{"n_layer": 14, "d_model": 768, "n_experts": 24, "experts_per_token": 2, "d_expert": 240, "d_shared_expert": 0, "activation": "geglu", "moe_layers": [0, 1, 2, 3, 4, 5, 6, 7, 8, 9, 10, 11, 12, 13], "router_score": "softmax", "normalize_top_k": false, "routed_scale": 3.92, "balance_loss": 0.00752, "balance_bias": false, "router_noise": 0.3, "router_cosine_scale": 20.0, "n_groups": 4, "groups_per_token": 2, "init_std_router": 0.0073, "lr_router": 0.000306, "n_head": 3, "n_kv_head": 3, "head_dim": 128, "vocab_size": 50257, "norm": "rmsnorm", "norm_place": "pre", "norm_eps": 1e-06, "positions": "rope", "rope_base": 87000.0, "rope_fraction": 1.0, "qk_norm": false, "attn_scale": 0.0884, "tie_embeddings": true, "parallel_block": false, "init": "normal", "init_std_qkv": 0.0238, "init_std_o": 0.0, "init_std_up": 0.0238, "init_std_down": 0.0, "optimizer": "adamw", "lr": 0.000297, "lr_mult_o": 1.52, "beta1": 0.9, "beta2": 0.98, "lr_head": 0.00459, "grad_clip": 1.0, "warmup_steps": 592, "schedule": "wsd", "decay_fraction": 0.817, "decay_shape": "linear", "final_lr_fraction": 0.0, "batch_tokens": [32768, 65536, 98304], "seq_len": 1024, "doc_mask": true, "z_loss": 1e-05, "train_tokens": 525000000, "steps": 8869, "dataset": "wikipedia_en"}
Below are experts of layer 4 (counted from 0) of a mixture-of-experts language model. Rows are named router (the router's row for the expert), down (a neuron's output weights, with its number) and show model dimensions 0-191. Each number is 128 + 32 x the weight over its row's rms, rounded and kept within 0 to 255. Numbers have three digits each.
After each expert's rows: "raises" lists some tokens whose logits its average output raises strongly, later layers aside. This comes from a sample of Wikipedia text that the model never trained on.

# expert 19
router:128122141120128136126094146061103132135105126123114151131109138107073134135137189062170147147078107133130170118077142144118212146128142108153126113057134136111122058102133089147134153096149100098115119159162115116121158073192117102149157191153196104162120182175180098106149127142125142114093131129088108161112105128060131128137135142174122119111111245129135166083094121087113159142159096093128059131099147109074117096138153097095139175055146125123113097131147163107086139113083126186114106078168129115115114137136111118146204135131150032098076155050149136116154176073154132124
down0:109110122155177062147162157117192151128146150127139128087149132132181187192113120081107082157180155082142141118163119144105128049127162139093157069090152113182100075115138149150126117130123154145133143088133140102164137122133100105148125165128156146059138075073150160127116200126138141160148159123133123084135171161059107143106160156099113104142150163112164105128110108139164143185170166106140120184187126150155119173163067109156167172199140181122096102121108113194133132123123133075127089186088127110208121119109123170090112146085094140129084185153115101137114129059133203156
raises: " |", " and", ",", " (", " |\n", "."

# expert 15
router:126122149156083132130080076151126132107175082152147125125176168147111118057144123177124075170171099129168214098112150101115072102163132120107094141125112116177102114122144089152090160133127169174130096126095116182122172143106137149116129127134135131107172098139104047114073114149145117123130105163135137158141088166095125114171139169153115051164075170142115119191148074148115153143116150120127106124132122105159126113070118128143125088065180127147137147101095143164148130116159084130133120149174128161113090153179128141203108098129156014121152094157078153206120094180105173106
down1:119123101112110113084118123101185121111109133097167132146110149098158083154072081137149100149116136082134083143182146128131117111148189125150112133100098127130130103169100167134152095106118111100142146056084107146141125195143155120112161156182141154081177164159206147154162110110069142122133115129094131157127120104110128087184174099107118042141188131071099139130113169122080143164151158135148126110130095118110138146130100098142081189119118180101082128134142123133127151143113075212187092086115133128119099127131063077149118127102165161121155167124142149086124203167177088151
raises: "'", ",", "hip", " were", " in", " are"

# expert 5
router:090139078128097121099053188116092140164099176093131078112073082113166160093120155075124122085051159144114162131138136141112112101140115114066113101110146174091108096153141141093114142035084082138157118171149124068130090135131142133115110165142118160147124130163106148157129156197120080097069158172113144166147137150100222147103125134110114125109133176132158101057139136159164102087126144143133119122129117129112110138100122181119121152094199127166126085153109116135131162132134100126150131092071151124147160100106145145123170253145113087100088124075141107171122124086191088211
down0:088150146093172173148098170138102134156160136086159115174158139127165129154119122191094114115097115089167125153164102111135146181187135127086147117126184156131097169126167101093109159163163093098151113170108105147120151084087180128128112115121123129100140097091164154147102171139120161142130134132128185103159184082164135113167139084173104113181068093090136095134112098113111100152039130128116143139117125088166092091090180175138157136115099100125112153092192048102121148091129108117134065113145104113112157197208128162129148181124102098152144145109069171143131119112089102158
raises: "-", " |", ".", " -", " ", ","

# expert 16
router:107113113079127117149154095114121162119195135116133123146138124074161194124021152097138122120140155090140131118126102100115127115119153108101163148104156141107116107087101186047159103140222085080168084079165120113151125118168114082145164117107123135131106176076189160105118107134143146152152090103124103096102133136140110117115092164110132112109172103090101173207133150175168116095090151130173104149141075124178120122183137090111101133164162144155145078185092209102160171131134063118147110181117047078109127093098048160116141121108108199148135096173094169146126143100105212155
down1:141120142124090128168116082120132173087076127106100147105189137091118172089161148141130133140138076108112141123111143110131097155149217105163166119113127085081142146129136191101159119095107185164129132135131110100182102123142051105182141177159106126180060184172134179125109116143108133133096143131068134161121137094151035147164046103132170129126143146110203080131124114128165169164123163113140126123100140145132123145092133164063109107093167191153144177144118139145166169154108143104077122106158149140160138130123121124122164106108157136129121153136175141163092110186105111176
raises: "Scientific", "=", "General", "Personal", "202", "201"

# expert 6
router:098140117143184139150163120136083140105171114171115098146153094046155188154048123157113122209141162058139097114124114184117089127150165108157130149074181111148146113129206175102152082109166156108114168141184161142087123145121109130048152143100097145127071188124112126178142150134164077132152126059122139132101073196148077147119145110087143130146149121140117172191151161159186132133110160169141147141103049124133099121126117151170072131177083137145090101141169096058128128100137118133121066131053103133083158118129113148136128167114111104076081105100143155153155088105133134160
down1:129155121134064112129105123143106116113118174137154066086106088064120138088081087083130083120090141110144104107124128167138162128175121066099145135171133163068104146174210133111138117157097129115157081180095138143094111107130155066099129102168150156103121122100149068078135143133135178118100145080169134102114123097138129115103143173117154128111132132117109106147149104139108109130156130123083162163137145093108102198089089176120065143152141174155148137169111063194078165077132067137120087104154156123151154141156170054128079167154098130115111142102145152147099128075162142113
raises: "5", "1", "6", "2", "3", "8"

# expert 4
router:142122138105186098112180120136108109142118148178167167098102125149113109163185101075134097158131142138149165134122116110117051142120154148129185177132128124135155167055099158124178100139094125079117100056136160143107192169118089131154102146122085126105124121141131177072205139175127152110094071039161075073155156188131150109168119073112161102153149150091095135105074131075134167131121091100134121114108126160123148137084139135070216080117087126077124147124138078091114079099097156124124097170095140166091160163096121176096114085108113122115178134098204137110139103209089156125
down0:103099099137140095131070174137159150130136174152094071118154137133066139108167116117149113114065096111137151095065135086151077095121101094151089098154070137121120086172177141137140160084085113163094098100163170150098104158117130186133115079106131137133091097151138130187149127171123146112118119080151140078101197135163168129129149095191135125096158169126154136100119156104138131094202091148078123113148168133161158156109129095146162114133110133131134097052119124140121107128112110184130108130081151123134139091074109164157172119097107122114137102128126114115142109086188111150
raises: "J", "AT", "Y", "AR", "Q", "U"

# expert 8
router:172133120193066133143150077116130149117101078144141199115123095130118164061113185159142158080159107171121065112102154114144118114129119121166148082110117114138141085044094121187168157142142133181112152142113095101119136097109172135161130148061102126131137162129052118096108088072113193131147126128114175126106126072194192185120141162154122185141129084135177125098067168136120155138129139096094141078114161132103100154169128104120074148110129127108110132120166104111180096131100135103131136029202112137180172159130093113185122098110112152113149117147117133143102106111156167157
down0:091128094153154163139129172120108144144111136166084139097112096112153109166095127087143089182085117060141166115117162138156165208120160159114142090132120154142103110199147093061091159126125151073140099119116142152110148111131063156146158098133158152145172132122135129122152112184180188118138143080116122105090149132116106111141126121132130095097111182152133170119152120110136110075144168079095119136142095204083063150183129109110135099172160165156160116105133111130154105127076184099103167150078153146124106170162113119150114119122147137101088115157137150171152157124136069167
raises: ",", " and", "'s"

# expert 1
router:134127167131100112146127121161153143088128114091168116140129158136156071146174118215101194110137113133117039111122169109129109126134064137157197109136131149136139202182129108144053171203128149124132138124112147106147142127139109129131128100125117110123148081138116091142138126086093123162136143129087135162101132163162102084105148133072139134141117096110106053123196138131153092096123129164107123114167149101023156138096107165153155146124096126098130133120117163141130082132117158115188159211238177097139103125102148113143168245116123185200192127149107120092105142135106152156
down1:102135116105034109138196102141119178110158117142091132117143104126094171129097107111132076147123151126193241125136177130150174156141187115105138149125127168131116133079096100123143169080115088123121130107154098208141171101111106158124152162120169098168075159139054113122127111138145127080140107122161150115124154139122075135090151133153118090114161102098160110120119117096135104131101139168151121111162163204171108160167152097123147130166047163110081165095115134075159106118216105150104162204091122114121165130134152170094074046146141125085142163133126137136173116057135136117
raises: " to", " of", ",", " in", " from", " into"

# expert 9
router:174130147077107156140146141114135127066116138067131190137139084131182103128115142144117177165074146112094179133109150103091184111124090137116124136137131113124140177212153136111136116137080147122148163166123108134170058131150128145202130106135124132145130127090171120146087165110148140193127130114122130072106178112136118134095083130129153095109129157151124084112148141112100156208128161090139105148145194093159167151102128111134142081152156128114106175129145091142088082132103116116136127170119108151139108122186113126137171186151148087127177080155133103108194162109122105093
down0:153149105119157170128157124147179148127136164087075148160087128159101147159170138162077125114087162147086096145079091092129111167117117124128130126058166107138181103114124166126093064133166045129165129145145088157210131140083101164117129160156147150135140115139157195119076135089136134122084091163121140110117162113071155113120107124164097134098140107120137150156165145126216145152175149160108124139075122059090095147182155114153094110130146105116123135095156139054120121092104172139128095123149096143073104155121186167062132144139088195175132201068116148116142154106152127115
raises: " of", ",", " in", " for", " and"

# expert 3
router:117132102091138152135167147137090079121086144141085040133172077120089182165082076107137157108060142095116152126156147139104109151142172096172102192143146092119091155092159160117156077086170099155117157133155153164143111112240101105100162136093153148129104177094153189184114179129125109143139155116137160103196070104116078135181116162113166158125115155162150158176155151162143145157129138141109130159066021136156083105146147086116067091062151125183112090161169114148063193108143146130077095082145105106095185114158126106119145186112105147069080146109157100110148137087146089184
down1:151158124118120160139138135148087142168090098163159108118112147135098146152144115191194136127102055179129129080099138084112156112130099149110113138202162099023117184140166143160092183149087171119136099168116145143131192148108129094169091106135181106152062179153125117142127112100163107141127179185139120135183180112149135126147076184179149117172106132138183103124136057112141071100160144109090123119123184152131145152143109123111055152119129140126161144125114135133125135153125107197163161140169202170157084168106185114122141172196148081158141110132102113101142097103111137137
raises: "–", "th", "/"

# expert 7
router:131134120138118138100147130155199113184214076116111096113135072134146144175101132070129043107156155153150158151130136177148162095111172140198130158183103156126147105142097143113120155127133203126103100130115125115128195161081136154035110110127140107109123094136144116151097171132131154101169075158161159121150137123137137151094128212085108079126167140085133170138103143181128079107208128140114136134135162129182161121083119168167131155136143128150150174126135094085102120138146120129120121185138112167134084131090145075133073158133062169106137158124112157062133155180076092105
down1:145134100162114187173205112170113150109178130099090137099124124069085113156175123114115100078074150132188083109093120133154138091130069130102159148173153112125158121128108142120108098148142111171159119099165099136172114127107067161113164161131089108085142130099107112064088077156085119144138126130160098084137181080179153130126117092112118113151165100149047148105140122127152128096057169148142131124086081086146185124114180130117209090109130095143121066111155072121121086123101252117141154171166130119093104129090099120104113084133089143179182168119168081140093098152112099094
raises: " a", " the", " an"

# expert 20
router:136116102139129127116087181110127112159183204136157064169151165143104119193124178060122120143152168112128125095164098151076093156111160147142102142072145126130165143156157212095157111098066109096186112116169119138094127129154118161117166132143168166154120144166113097115095166125089140086124136173154144123140127146127123153147133134218147111113096079124099107204155071137126066167138138147118121133086070115197112122153142081160082141133083132063139091104133103133156126144118121132086141153037157082093156146163086103134182184160122169131129173104085130140097110172008115147
down1:159152143170087123168102162145157118052158064137143128136071178121135162114126118163147135122142094162095151076159131128150149097124149156145094080160150169122102101093180079167110105170178135147123103143170133121075117090138139170157146200089116092068151127130198113152086093122139131170162151115065148125101121139128112162107129121073123118159106150133180127175158136194151109074121137114157185126097141138155129118176119157084097066097094190115165160161107160156169148153138151149032049074118102177156163119121082146150132095142144123151194135089092125119088085119138132084
raises: " the", " this", " The"